Weights of a small mixture-of-experts language model, trained from scratch on English Wikipedia: width 384, 125M parameters.
Below are experts of layer 3 (counted from 0) of a mixture-of-experts language model. Rows are named router (the router's row for the expert), gate (a neuron's input weights, with its number), up (a neuron's input weights, with its number) and show model dimensions 288-335. Each number is 128 + 32 x the weight over its row's rms, rounded and kept within 0 to 255. Numbers have three digits each.
Before each expert's rows: "gets" lists some tokens that make up at least twice as much of what it gets as of all text. This comes from a sample of Wikipedia text that the model never trained on. Tokens count by the router's weight.

# expert 8
gets: " H", ".", "-", " l", "1.", "s."
router:153139100071141142155150101065077055112134124153057146184127129144174117151061173122150095126078144096110121086125144119114154113142179083108199
gate0:171171154133083170169123169126112128171054113105117102127092120155147118110095149085176063129115169127172120130123162098149125155076107152165117
up0:188168132130111164084076096071158139105094176189148114095114113104084103106135078142141135121096135082110174182108193138065130031035168119137151
gate1:088093147129108111095153155120159160097129066108167135130158142163140078143131142108104121169154095127106094168083133072122142105155054116141083
up1:191066124129183177142110078129138128167119124136100189110123080150121182131139137108095134040101022145148145114106089107167157113141141115153163

# expert 18
gets: ")", "'s", " is", " 1", " also", " "
router:150129102091149151154154110071075078116139115125077150214124131147162114144044178104147074133066141108107118089125157134117157114133194085104208
gate0:168141158108095117136077157099142127163120115147112099094136096111123158142137178149171106161116178190155131133145125136101113158103094100155057
up0:129135174154153109181143137065117187114079124164101072141127138108088159118143101105117131112107147107115098205132136133111151036152187148109160
gate1:152122086166087061153088105172183109089100071107116119112077128088131155111141163132084205130120077097120095121098099110186112136113137135070076
up1:163097104191151091170158122101080103118137121160044108103129073101099155059141153112169127066147091126186148102138097090184141151174130061089114

# expert 60
gets: "\n", "x", "eat", "===", "==", "le"
router:170167155101126124177096108125090134155071171150103148114185103105156098167176104167140116165081095126167099123202085129148134104093136165152081
gate0:142160126149079141145120148133069090177113164108112089118097144164151112112112143151067167198122152091167096116130117125115147141045127162154083
up0:177097173169143149103110122078105085114134169082113086107103067188094111129130098160111144113092087105139145160145155133102133062085152161149115
gate1:143074129105135140114109155122147105076121181141122102121100181100108131152135104112195127092172146131133150175158149080164150112211116059084105
up1:131151118137149070158176166116126144213143052131080153142130094140120160146115193109111130144131115112193164125205122162099119161180104129143087

# expert 28
gets: "\n", " |", " the", " to", " for", " U"
router:158124103113137139142151095060075064116150124136087146219128137138170127141044183122142094133064145112127124082115158134103144120138191098110206
gate0:141120156093068191151076102133131141129083123169098092108124110098119158111111109104123123143132166127155067121100087135142163131157132144173141
up0:189132139148188170149121090062081110106098106161163063107134101092118119117155090133136115116093174111136085168152113151202158122149126159065141
gate1:113145125130098101134120144144161161135148124108147096156086171103130163114146124111156170165121181123148120132160119084156119066130129075139109
up1:121146119177129131116143082162111100115121119141114154179157103108104131110120107093139102105125100160196107117194123129147107160144111158113141

# expert 35
gets: " from", " I", " by", " \"", " b", " to"
router:155113092115146144156148108078086077115148113135077140209114119135173126144055183117140077125067142105118113076127154143109161125134197093108209
gate0:162150164151140167181100113111120118136141128156098131142113119104128095165116073091160110187109138175176122176112094061123089100097138205165066
up0:198156159105180175141093058042142153142116131179116118141122148167099095157149115079119114127101156100133140162125165122116140103124143156110120
gate1:127140102128107143152126132145162163158136115117149109074074171106122132143132125129113145157160143086117118198099089115152108086216113078084101
up1:121156147154145176097152122115141120119137125104069111124125094132082145174168164120109142085128088142182126136143105116138143071151084127121090

# expert 29
gets: " to", " in", " of", "|", " he", ","
router:153117102094129145155150102081073075113146117125084139203125128138149128148052182117142091131067150106109113093121156140105153127132194082102202
gate0:082155118135066139177100110127101122150098083142175143086164103137145132108135161096054111134140151172207132109156099079079122192126152126123103
up0:115195192141122139134129105068082164171142128162189105143167075122124082160125131170112132125069091138146152124172104148148120123093102111078153
gate1:115096155128162107166094142130143141110090104120132148111072175103156140188143123119099091134142091076098150130153106129186098102129108075108103
up1:107117095180157129161095117118117117188137149136032110133094104148127157130152133078133117086114122116144119113118063153119083124180130082065115

# expert 48
gets: " T", " N", " 0", " C", " M", " to"
router:148131092079127145155141101080076068110152121135087144215125122138164123143059176118133088135064160110107115076125160138109152120141193089102201
gate0:123116156097099117149129182131129154142077161117099128097147107092164141127147155100146164209126145139111117125159082097090116158134098215111098
up0:156119190129140186127160106057125156118099121093086119164138127139141083137136144115084171098119169196152136165117131107194133132129133142138152
gate1:165119122187116083091097146143171116101148112141169114090084174129166155132159116115169164119156148085176125148102171140155131136101123088080093
up1:131159116140207162141118101108106121105113157111109199160097112133148125155159176109170116131105083162172119142148141079107118170112173091104131

# expert 50
gets: "\n", "ic", "y", "al", "e", "or"
router:130123107105135093138165055112149057095156101144107109166083139122094166091102094121133113121089105137098089075160153177149090125112138146077151
gate0:150113144128080144147110132111121168129070090132110157113168164103136106193124153112186101166109178180128140136065123078056125162151118162104092
up0:190165159113151131114159127043115134139124134142163091203080087111138152109148129158098133116117142116149126162157162138149109062076183105121142
gate1:108137120111140177092101117116139087143154140098157155164134120150135105116125149127082139167129157142139086197140147019172159163143080077155025
up1:149039055179148055145075102107113123150063134154105150117096115146111138085114185168137114080128149135099142135109114106156152175168147084113109

# expert 20
gets: "\n", "0", " of", " in", "1", " "
router:122140099104108093128104134117136116148053127134170138138140147172144153157116171132181111135101190121131073181129185148166184194104148142118147
gate0:108087103149066153148054077123148114133173114103091114126116123147121121103111140124102106161129138159125096141079111104087141111119097116111109
up0:139166188100125171172073123091089207102164161135112068126096104111108136134126120137136160141097108071171164200140105190087117084093114116154170
gate1:137140111119139167183115168151160097102159107096150083140175106110083132083109136126178174175131172137128069179125091111185116088091126043112078
up1:115146111147163114126151105132069117176075097134091167137136127139137147141164144119172118171089132138145166101181107080157128136126147160105093

# expert 25
gets: " of", " ==", "-", " that", "e", "=="
router:142092070119154160198166109095035099148101093150125155181126100143153111130054135070140125073070158150098093101105152184134134127126161143111172
gate0:197125153115126140145070146094132105133141099167116132082131128123127087099180170142223153182101136225115079163112151117127145165090115160110094
up0:175124172111145137079110038079113145103119188129136060136084118106130099076152100092172145142130181075155184177154153057145117111085151130084112
gate1:169120146183083116096058171150198171115101050137184107070124163106099121159125148143142113118127105063131087134184138062111127156137128087144119
up1:075112102120117143124157179120124161201109107146120195140103117154072151120118150161083143084112124138137085133165126080159181218172120087138143

# expert 58
gets: " an", " for", "6", "8", " a", "7"
router:155118104109137145147153102073081081105148118126086144206120138146159121156048177113144082130059152103116112081120159142116160126137199088097202
gate0:159099090124083130132102123127115170124059084109125092088120131110179207202116162097101177184132142131132103151068109083151129179117092128157097
up0:176108239123105152071137082102127175070084130168133023141081087083096128131147123143135176155131114124143137171110093088131167091136162115089102
gate1:163084141146126111130077100179152108106130109140144171120170049111086154144105164088098134150162131077128087121143130094181147176205134113116102
up1:146170117130175126123099099107072132211088082140084141183092138148126124123142125144080167121127111110171098161152121171084126128135155121113124

# expert 7
gets: "\n", " in", ".", " |", " and", " it"
router:146110091104139147150154107070077073119139112128084135210126125142162124142057178111142092125067141114112117091129154135116160121141196078102210
gate0:165199128129090158167128154100132120095037169163144146156130140134176140148132141101143160191132170119089108166090089101137103128107078180104082
up0:166074192136137147144100152069099151101151162192164050168125103089108108127130095152133116123113153146204148169164152118117126123108101145100104
gate1:134114124098102138167069171128163153106102118103153158121134135171112101168131148109094135151136147096122151119137136087143063157177128062164116
up1:113144182137154140085134108091095172136054155112103121094109091143144089130120151128082082090108153132143164165071122127152137127150055130112098

# expert 52
gets: " the", ",", " |", " (", " C", " has"
router:150123101102143146158155111074081069115139118121085126198126121145165127157057186113140086131061164109117118081125151133112164130141187084115213
gate0:144133097167071207157050133144164115065108124130096152086112116152169103135120100076128102143123069124142126125100154086113132108129119171117101
up0:177190194164144190124106127063105146061083138154163036140102084153160050096110088115128123158097083142146134153102151152094152115109141191113115
gate1:192096125147134186097134142117171119135123147131152200102090134088098115100108159109178172123150137102102111164097155124156094150186090129113073
up1:084151130145087080103113114097083054174113080106134115140082124146157140132163156124078118050150108097180157106188141140080157109091152044119095

# expert 24
gets: " a", "'s", ":", " ", ")", " into"
router:185154072087169143175144089074102074107106102127074128208098126159132134167045187110142088123117099078110102065111151135147130154140195122139200
gate0:122140109129115145147103096038131105150135100133152162097087118179100181159141156140126091103120128123100170153079146114151140204151102182172134
up0:186149122090153177131094082101145201153096157157128162152099120181051083139136119150150140117070180122108141204084154154182163130068105084153173
gate1:120112114162089148108066191108141141070106142101123086078105125113111145139147175105187127119135168095044153154132136032126118148170104096139092
up1:168115141176143117117169099081123107172059127179142087168106094163076106105121166125110150168130136158142141124136125114117112120121138076146135

# expert 37
gets: " f", " D", " S", " |", " t", " are"
router:160117095092137151145150110082075072116158112133085136198131122141153125155054171113144080138063143101119115077122156129110149127132196088105202
gate0:150094077124095211163052133156126115109093112122111136075097126118088131125117168089149158193142125140163082176102144057117149161093094143144099
up0:136114162166091122113083171055115145062096187161091075139143143107135115086107154087138201151180143145093120127123144160088202066099133085099139
gate1:146097080151146119052132125146141151151116139081149099122101132131128130119150118129186150121142132046143084136163183111115139140158088009128138
up1:125174104186113148095165126169122170074127123111165118147129085121072135115161159159101121112107131080204135085144118212138107176129100132128111

# expert 33
gets: "\n", "-", " P", " t", ".5", " and"
router:158122096090140152150144104067080074118154112136087138208120118146166116140046178124139088129056152104110110077117153123104155125136191083108207
gate0:128149151117106070115130126097159142083077143156079064079138111091146130129139086128153176178166112160143130179118088145161128156152095184115055
up0:116164182139161200099103085053135121102110168160210100140110107126110096075123097145169170126125124152105191137156140146083118067065169181155121
gate1:109092177115134097147072139154145149150177212082189104123134097119119128117103158127092143093137137128128108128143137128116103146153097106134128
up1:171132104144143191157153097085102130101113124126070126110077122133106142115137141115216173111131079115131139177119109113099156119161160100065085

# expert 2
gets: " S", " K", " g", " h", " H", " w"
router:149126109103148152153156107077079068121144119119085134204120131145170123151046180117140075135072156104115115085117156134115163123140194091105204
gate0:092097142158113108211108135112173153161032092165121126113120098141110129140142192121132115154120154129132105140126120151088102177096153105078091
up0:156105201088129152191087147095128191104145135153140090132097081090065118144126095118129164139128145152116133204150124125146082175137148136140115
gate1:123167126118073135164117119135098140131124123090191148096076075166141144128125140127162122103111079147192116125145119105127115142117114047143087
up1:064127124174197174159085185090103138121091145071125155127111176117119152081111181130203148132128095118170083132137145126072114159168086086125134

# expert 63
gets: " a", " A", " L", " he", " l", " C"
router:157128104103138150137148100070084069120156113133088144206122125143164124150058177120142089146059155112120107084128157140114165123130202087105212
gate0:164116126151123160099047125135127169159075093191089157046161111096120166141175141164157190158094196165111095192117068112098089107117082178111117
up0:156144150098132205091087129145122159108104134176130117175149087159116101076136119167150130117098194107161122147101147104089114127116161144111153
gate1:136139180157125125128136149146169147189106135080157106124174182102121099082123161090165148107143141069111153193135145138151097114136121168116146
up1:131084117145123138142122111094130127111135135222141176144118086170138151073128174124154154060128138115115115136123120114116110162153153136163074

# expert 9
gets: " and", " |", " by", " ", " after", " than"
router:152128098098144150149152101084071068103139117123098142208116125135173131137049176122140083128062142116108118080125155131123166121128191084103211
gate0:115144135140160151108099094109150144114120159131097079083159182100142161127131106079170112134151156161137110170078169075138088133096085156125115
up0:155146147153104119099126155080129196116065114133116105109141091158074098143152151113157175144066169150130173214106157150109209172083150140126162
gate1:105097144133179140062086137122162138076109123101163098094131164137113144084121121144125123098145171107124105152117124116162189145167147090115093
up1:122148157169116102080130071138093170147065095163122184130132081140137106177151168115084167124097096175195134145169100145094093132158084145121060

# expert 3
gets: " the", " M", "'s", " St", " –", " its"
router:151122100099132133146153106080086073127145114126085154216125138138167117143049179120151087134069153108113105086124159125111155123137194088107210
gate0:074119126101091158123140110135146164179146120119161161088166098117154145115108139163140134186138159160165111097168169051109139198119095148126133
up0:145128208108154242087124105115150149134116118205164048174124074138090111110168109194121102117151193140116188127133132091126139076135145124130137
gate1:117059136133108088082119100135180134112118130150149187126081110104123139180114114129179140134183194109079107166133131122141109099185116087117127
up1:093131085177211073137139088134125166179141179106152155130080151163085109130146141182116119117117104115152114149132104092163148134156063082096092

# expert 11
gets: ".", "s.", "es.", ").", "y.", "==="
router:159114086125117120159139141082099088147157141122082135193131095135175090134065162104109096136082168142116138077143137158094157111131181088164198
gate0:142138101120074116157122121131123182196110105115139143114142050111140111172123128170153124206100175202121139138082106124111187103145122148153076
up0:117128184116179145082064084052126125112060179162128088128148131197127092143168145122132157109107105112093138179106096142100084142108128141132130
gate1:103093107136117126116109152148217158128110160077135147104091131169126109137128137089070122108188127131131135171124157078146100142176116128084060
up1:087117110138146125151126106118085142162112078152076163127117080101131214107135136130131119070144101110138126156140081107145125177177085070119112

# expert 23
gets: " and", " as", " on", " R", " be", ","
router:156136097082140142154155100070075067117146114127086154196120128152157134141049184106144093121068151107116105099123154134112163128134193085102200
gate0:119091119149113218161076150108170175143114062153088111100122122142125145155128156115144101115099122092156104110084122088107137129121107174082094
up0:140151211103145200149071119096124158068100103165147142111130148105098140152138104139098116094130151161110175208105126156065170070127122079115166
gate1:135108142141167166137103150144145112143198169109114193096170134163126136112149172043134126153079162091112118179124096111163058145177108079135122
up1:137147082159173087143159112132115147121187066139113122080143139150120154177101108178113184111096101145159119097152162121192196136152131126130116